Experts of a small language model: a sigmoid router, 1006M tokens.
Below are experts of layer 7 (counted from 0) of a mixture-of-experts language model. Rows are named router (the router's row for the expert), gate (a neuron's input weights, with its number), up (a neuron's input weights, with its number) and show model dimensions 384-447. Each number is 128 + 24 x the weight over its row's rms, rounded and kept within 0 to 255. Numbers have three digits each.
After each expert's rows: a language model's description of what the expert responds to. This comes from a sample of Wikipedia text that the model never trained on.

# expert 36
router:080118117100133136129114124144171114127123099071132114145115127114119129154108144130090097168131129170124118136159134134146123123090160086151174167114189139155151178127143122156120135127150138
gate3:123161088171103110143127140150122154136163155109187132139112111126141125118116143134144124109120150118157136144145104136089135152116107136143146131145070133145120129161099172196090160104141101
up3:145081135105134111105190114101164148120084117158143105057147136124100131156141120127119166111141153129077160089121160124178138145156136071148109134104166110112135168142144161111138087161129130
gate4:139114148108137091137115067134165108150141135139146141176135139100109133106075111153090165133127140166135129145072143108164138171095097151123196114118106103137137130113162102121133140130153147
up4:160138129096151092128103139193121116100138153113092155142095117138156158116160161128139125153141137130140133137146129161142093098126083152112108084129134090091140153124157126137120107114141169
Description: Determiners and adjectives

# expert 27
router:088114142147130124147108140132113126122116137117148112105126135126136149107143127139151167134101138121126125110142161120119129137154095143145092126097120103157152127137164148137111142119158137
gate0:100147179151143112147128101132138110137119145133161154117142108139190134111133152135153111134126160146130110119102160131129092150108130130162101113137147103131129095124123141129096122153112143
up0:135117115164167154120131126077157138087105124102138109114130086136147094144098124164150171118137089148107148063130153129127109147164171154135174108073147130095126114104166136142129116096150132
gate1:165183141151120167134141128122159127119130135117109153191155114096151101154117178125126152167139143164104124170101119143154147115125131088138120141075171104108129091097124123118120060121104106
up1:132184105136093151116109152126096158102122144145157138122135143084142107145115139136116138170137146156147133181112132161158162111160139116139130156120101154110125104106159115120100083120067111
Description: Prepositions and particles

# expert 34
router:133050102140129115126144129120112160101108099148118146114133117151136118112148164149130148164162106076137087107130140121142113122145120157092131120100142128118126152141096110125138128103135127
gate3:131123099119079096115099120111115104124100104142152165161157145078176140143122123126156158141149136094158127172138113088098141135098137151120138158136134157126122114086100134084123115124187132
up3:128118094106099136189137127087145126138095099161120151121133125120140150148120126177147101137132150117111123117095142108105140170095116138124093150104159140127093155146088136151138151134130169
gate4:119137101137146160118135140132124092157117114118108128123153151167155135142168168119160135089102122105165130134112096100048207153112132138160128109120121124117110131111118104117096135114152122
up4:101106127161095141141131162094139128161144117096109135110188183126128149106163136137157137134112144140157087111118106093116127118147091089175094117098168160132111110127083146138097154110140122
Description: Line breaks and headings

# expert 25
router:159058144151103095156138127083111121136120122131123151096103093048132098104156129130103126116153129081138068125096142115149122118147114104128138170115133191079128168121125117128127133102154128
gate0:193120123146162089100167111151105118077113082120119106151113069154119151113127166097111150174132088155049142124120131114169126125115134126172129127150184157084125142139089125163118126145076123
up0:096153139134118162110112074118155150151135142138149141079125167119151115181121112160148114107131162118181147152093121101095125123132129124113146153109146106137158095114131140113119139147117121
gate1:133129165156138112081121112108149118145145130058125113152134080091157106136116160148097154106119136155155067122097129168114156143131132105154125135126140133129156127077130096129100123180129164
up1:105150088106138128174113149155126115122077105180140127103113142155133158114132113124152122167112126114112179098137133102127127127173125144133126099136133128138128113164150149138166115076115093
Description: Modals and line starts

# expert 38
router:124142119143126092122106144110167110142154133135148125101089152120102158117096113119088183128127113127154098149155146138111136136169105145121142181139133108129116079096120160126107141095111120
gate0:117104108135156158119119143123128115132150123127119175114111134136144107143127133117093148106118110141157091162145129146077128159147097140135151128130117107098033121116102189126106131139124143
up0:107080135119129165105110103130152168108175135125128141142134109129151095112131120142127111134129126130099141174129150146094143134105137106109067100117139125088110124133072136095132134105150129
gate1:129170164127142135148122106135124114146160078142130103134143169089166134122100109167150093151076083120135085144112131145128097135135157133135132144114143110121074108125173124171139133115117182
up1:081153153132151105130137124142093097127179108148123137120116132095112149113059096117142112153112123131120098108113125119125113145124145125133102121153140108141064099137140137141126092150102163
Description: Verb-linked prepositions, auxiliaries

# expert 12
router:118147131102111134105112125140128139127116159148117122120200146123143115169127129100132092127154105064069197149149112140138119165148118088104133164102110118117125116109127091141162123128121134
gate3:136148093090141103127131076097102122138103156146136120140153124101160110115100133146086134161152131136107144127076132126099134110129112110119133125127133128105125114089146107155147105112133094
up3:153141098166113133103133181148100095112144158104088129155129095125120115159107119136141130158099118131122150081140119169057161108141114125113149095097131167100091133088118108104169110113110095
gate4:111125135144085130065153103152112120148113162124140124109179124147150152127110167110114139140150098140108148151121092147112142090115129094141184119152096120139131137096190135094142112146126136
up4:137129130124162113138157123165181133100116125133129106120124069154136106133098130171180166112114110123146143160136136138133085088152172154130173084127116127115155140169111161150101100110116094
Description: Digits and word-onsets

# expert 31
router:129128123148109154137114143140098110133151118122133134138127088152109124127128144149153152103127132118128125088132087150104103095108140189120145113132121160164118177142150138131100107104111116
gate0:133117145159064107160156084084119112110161122128165133086154107141149115142140164102144110156120105127140143142114142108123100144106125108134150068149110107125103118156136108136145101118082159
up0:118161111123133177095123133126141126156129128152153127135105149147112128099155098121112079121133127148154173127118132128111146143116159163111109153140135147156103134150129129088118096122168137
gate1:135159128111148141115163117144112109095150148136101148124114140107156120148156122155156132129149154123097107133123162126148136112108127075171142116132142111142115108102150105159086138131106125
up1:095142100117112112098122161126137094104133142133150114113153115100130109137120094163156185128127113122151150163145152101167157122144113129159129152102107101102133083135138110130157124119138150
Description: Place-name middle pieces

# expert 39
router:115158132100132129128096153164119138107117143064136135110109110095118126109102105116132162117134130171117152126114121124132150108173132175083138052144136119115151122140138143166167156079152108
gate3:197163179134130116129142135160098128143106111105177090124161122103126168134108154123150154114145087155134156154130125176137131144113162124136126139151128109103127117173117136129136172126140161
up3:143164140098139087129139175136075101093156094076166147134113095127107130151093121081129105173072102140141142123122111154117130097128133116126144121162141172107109101141143155136117143148128129
gate4:143079150126108142163149149146134112117101109103128157151099107095133156110089136101067139120116140139106148149110149150152109107109120175125122132114126139136122131153077135106103130110103116
up4:120151092126131120110171138146151133104090091081112154150155133084114130151097127146110162157115157122092147127105158083134100173080082121128120111134119143091117151122100136114091140128087121
Description: Number endings and units

# expert 50
router:123184141154124136095132121151128121168153137102119116099146116138119125151114080133120119129089143111125151106122046165138102116108127045110104200114154102150123087132142126079154121105127137
gate0:134188144137074141115160124170193110097101123145135171139151147088099108184109132137118149161104139115091120098134118140144164136126130117121122118159110130115127090099111066117134149148107178
up0:120161120113122099137183095161187108142129137098107092114131154114107103111149140153164139156087152101103141128156064122082123135159139067160128137138123145147118138158127126145113132139117138
gate1:089138112136128139106124131129091073149146104128108157108105130123095148127126161125115117096070134165166140112130122177145109144149133135088195136163131126131076136143076157116104096117126117
up1:149128139128146114128123130087148159114112131150176069120125144115132102142117112117127102153164120129107112143092139074136171131123110130148093073111115124133176112128158114141136139130136138
Description: Commas and nationalities

# expert 9
router:137173118130118115119137125134144151183125134092152127097169127129124141110142100147145121132145149111131146140127051142127116133117129061096101207146140096169136102105142115088176109118125151
gate0:149151166166098151141097087083160168142146152137160131128166057117116108134124126134123137130159156142126120136165100155097087115122149118126114112156159127127120113134126145119136119127091107
up0:138114121156096120109126131122117148147116159122163125084096138154095128136096150117096104150132116133117139118092126132120143137142127159125116114130114133081083123139111104116126145130135108
gate1:161140110115142129158121109108114115170127082150122112202094161116127155139105139120135177151151139104129131168151128150122132152110130155143150106137117104087066137122098127120067152143131116
up1:105102149133126152110133199164138140054113179130146151104119150174123144120118133123162103121107107174132115079120132079115153083133090136105137118106132157164153153137105132134153094113111126
Description: Commas and separators

# expert 1
router:149138159098126159117116135119165152134137138138111105125146130125117161108164147090126119167142129118155137130118166150156149101135155213075109118181119124125114191102120135129145164126108107
gate0:154086147076109126093151168121128148133173138139118109145145079140109168135139129081132119194122144127115097125132118111078133110111131135148168138142099124117115167185160126124142132107143156
up0:153113143107150120153138158143120166079162150119139118149120111117138127118129147136119148144143211152155143081132123115129141110110150161109155114119066122121114152189147110137157107087115151
gate1:132148129122132102091166145112163118117099119125156119139135153081101135100140162100157110156132130126120092107128074097137127116103133114132073131144138128096138118133183067123114134130102157
up1:133135149101119102138085153122138140104102119125074092132099132086127155103082134093082075125152075157123105164100143128115141121158078118132161134067106113172100145112133143161160114142169147
Description: Name-ending vowel pieces

# expert 6
router:130120136180135105117187114108141110095128074150117137121160085152164142173153117153121073130131129117120096165121090172120122129148132116124133089125149116156112102165175134156144141158144118
gate3:116128173102123090138134106182142112180116114116125132133118129158147169157126178137154123151165187163117117152143106134133157131101087143161133116138165145134096103140158126159143161127106140
up3:131101153063142103131098149162130132159128116107146129136140105171156151098143127134096102090112131116193093084116129162115161143139100150167153131161108168162122119124125151138126108144095176
gate4:142145171105190144174134151126162126068146134150139119152122117131111166129149156131146160132135170108141111174149179170108145150105124120149084126140147127132090114127115149142120149147128131
up4:113098137100088146126135122136104086162146088064155148151134177144124091114163119139146137139137099134083155147145088136162106106151146133127099121100140114116150155125142166071124113156157111
Description: Closing punctuation, byte fragments

# expert 44
router:154106111097114125126124143125119146126101157146130128096128144138138116108157061149109104117147130089143122114152159124121140087141141157066122107107111149153160143150131088120187118096146127
gate0:130120150156094104112143079145132133105168153117116130095125119110124142138123130120078125149104127146093108128121148174132152127157152131122100180144111104078138121152148116138105102168052077
up0:108160154134127126115108165139114137123142123136124118107100125114143146142124153103125158095097111133089123101146130117129113189156155111173135137108133094130119084089170123149153135141103109
gate1:107128096139131115084116101158104107084144079132126116182129129063168119151135157109103131143117110156127151151141132164119124148114108138161164137133115115180105121080083070153111129122129142
up1:144143122127118094137132132121143130134171132131113143130105146093120114101183150122172111153112086133153120170161140123125121144164115119143167130099115118150155150128107050123138129131140163
Description: Mixed tokens, sentence boundaries

# expert 51
router:105123129121148114119135135151087143137135133127134110059180109133129121111160057133128137111138112099116127141138117137125172142182107049103120158126106109113148159143104100155144134103153108
gate3:147099131149116142134144152136123135151160085164068130154108120111136152162091154153144159160114109169125094126126093107145100167107130137141147091119160130137124146075140195116122139158041124
up3:120106140158137172133125150144129114163164094147096115112119145078147116146127186153120165149098150145143127107158082119133134173101171144097096115126146148105113165144101144141097164149095104
gate4:118094146159092085088177086131116141130137132057108121106108078125104170092112126057125164109136127145094161113109107135102128091107118126142124136122134106127113128072133148154119141134114144
up4:102132100136112161137112162155081153115109131158172105138123165139108100137138088136152082115168123128132105108146145110141128119128137156115127141152133129168121108187104110147178088111163100
Description: Standalone small numbers

# expert 59
router:121098130108135160110136122145139105160135149121126135129107129189122140096146152126109113123103120120118098124107145080123206138125109145091111109125112149108145102123137162117179113159120127
gate0:155120139122114140146149131104148099176181124114107109154103134170124126100109160129141107121168163148122137126115116124165146105140108159121124146141098134143146143117109127156133127154125161
up0:115132128124113115151143082091095095129128117132155107129139097128112113103133106119101140115125048097102118128143156131099105106107113113137091159134153111122122142137138136075133118121097101
gate1:122128097148121105081123151129085097172177122103098126132107137151125160105169142172132067123176139106132106103088159136132166135105101106098138125151080153114132141162123137184128138125149118
up1:130149112127158117122102122148140092137146117100152110118119129150099127100148113132130132132113116120121134121141170136128129078150134105105068127153151104133141145125134112083147156128136126
Description: Row-start markers

# expert 52
router:115097149135125120112066113172147134107110123116156105117153157090069114127171150108139128172118145131130153116132160111159108097150132220115157095161119096133102118092106165130133128146145126
gate0:096098134116076151092150089109148124096122071110128075125171112089154137120139152174125106140147150158140118122132139142155074119114128133165174124089156112106118122139115138147089147115087105
up0:108094113121139119137138118139114120129125129119092127121129127085108115145103125138116174136136142148121120114104138139109150123068160153093138099112090151121096125066129141138174117183107102
gate1:157105152135145142093105142129116087157120099140106167081110145169109178139179167173142140107106097139129137098117158156137116150124156127150128129146144088125150149101114105085124123173103125
up1:154127126142104101122120178150138119123107144159110179147159094129119149080115135112148128143124119140099177095135104161123171149130099142124084136125119127120164126117116109129151105108159119
Description: Inner and final word pieces

# expert 49
router:122128129126156120155105146124137188097135174141159164163114140137112128112119137106174113134144153140108151110112188131110152118127152086109124144153163093126125111165119131136142132114109110
gate0:090140150136102094085151126133135121095151099133145109126133147120122124160103157064106116129120168131106130148163136139113129125115122121140123165142108126123065143170139175121101125131139126
up0:107111169159095120067149135155152120103128112129148111121105136133111130142121147063158124123138167118115108148173159118133119092133116130127122137152119124131091110155137165122149102126144094
gate1:127121149137088098119132142152114106151163140131113136103125129147092162138127144114110119121100133143085115140102111149146108153098155088119114141146119096132139141168092106162126150095113097
up1:157096131123148117111139152108153138117103107089132130118133128118135126082166138124137119134160126103101130143157121135151135151140128116126116075113103105154107169120142126128152119122113138
Description: Names with doubled consonants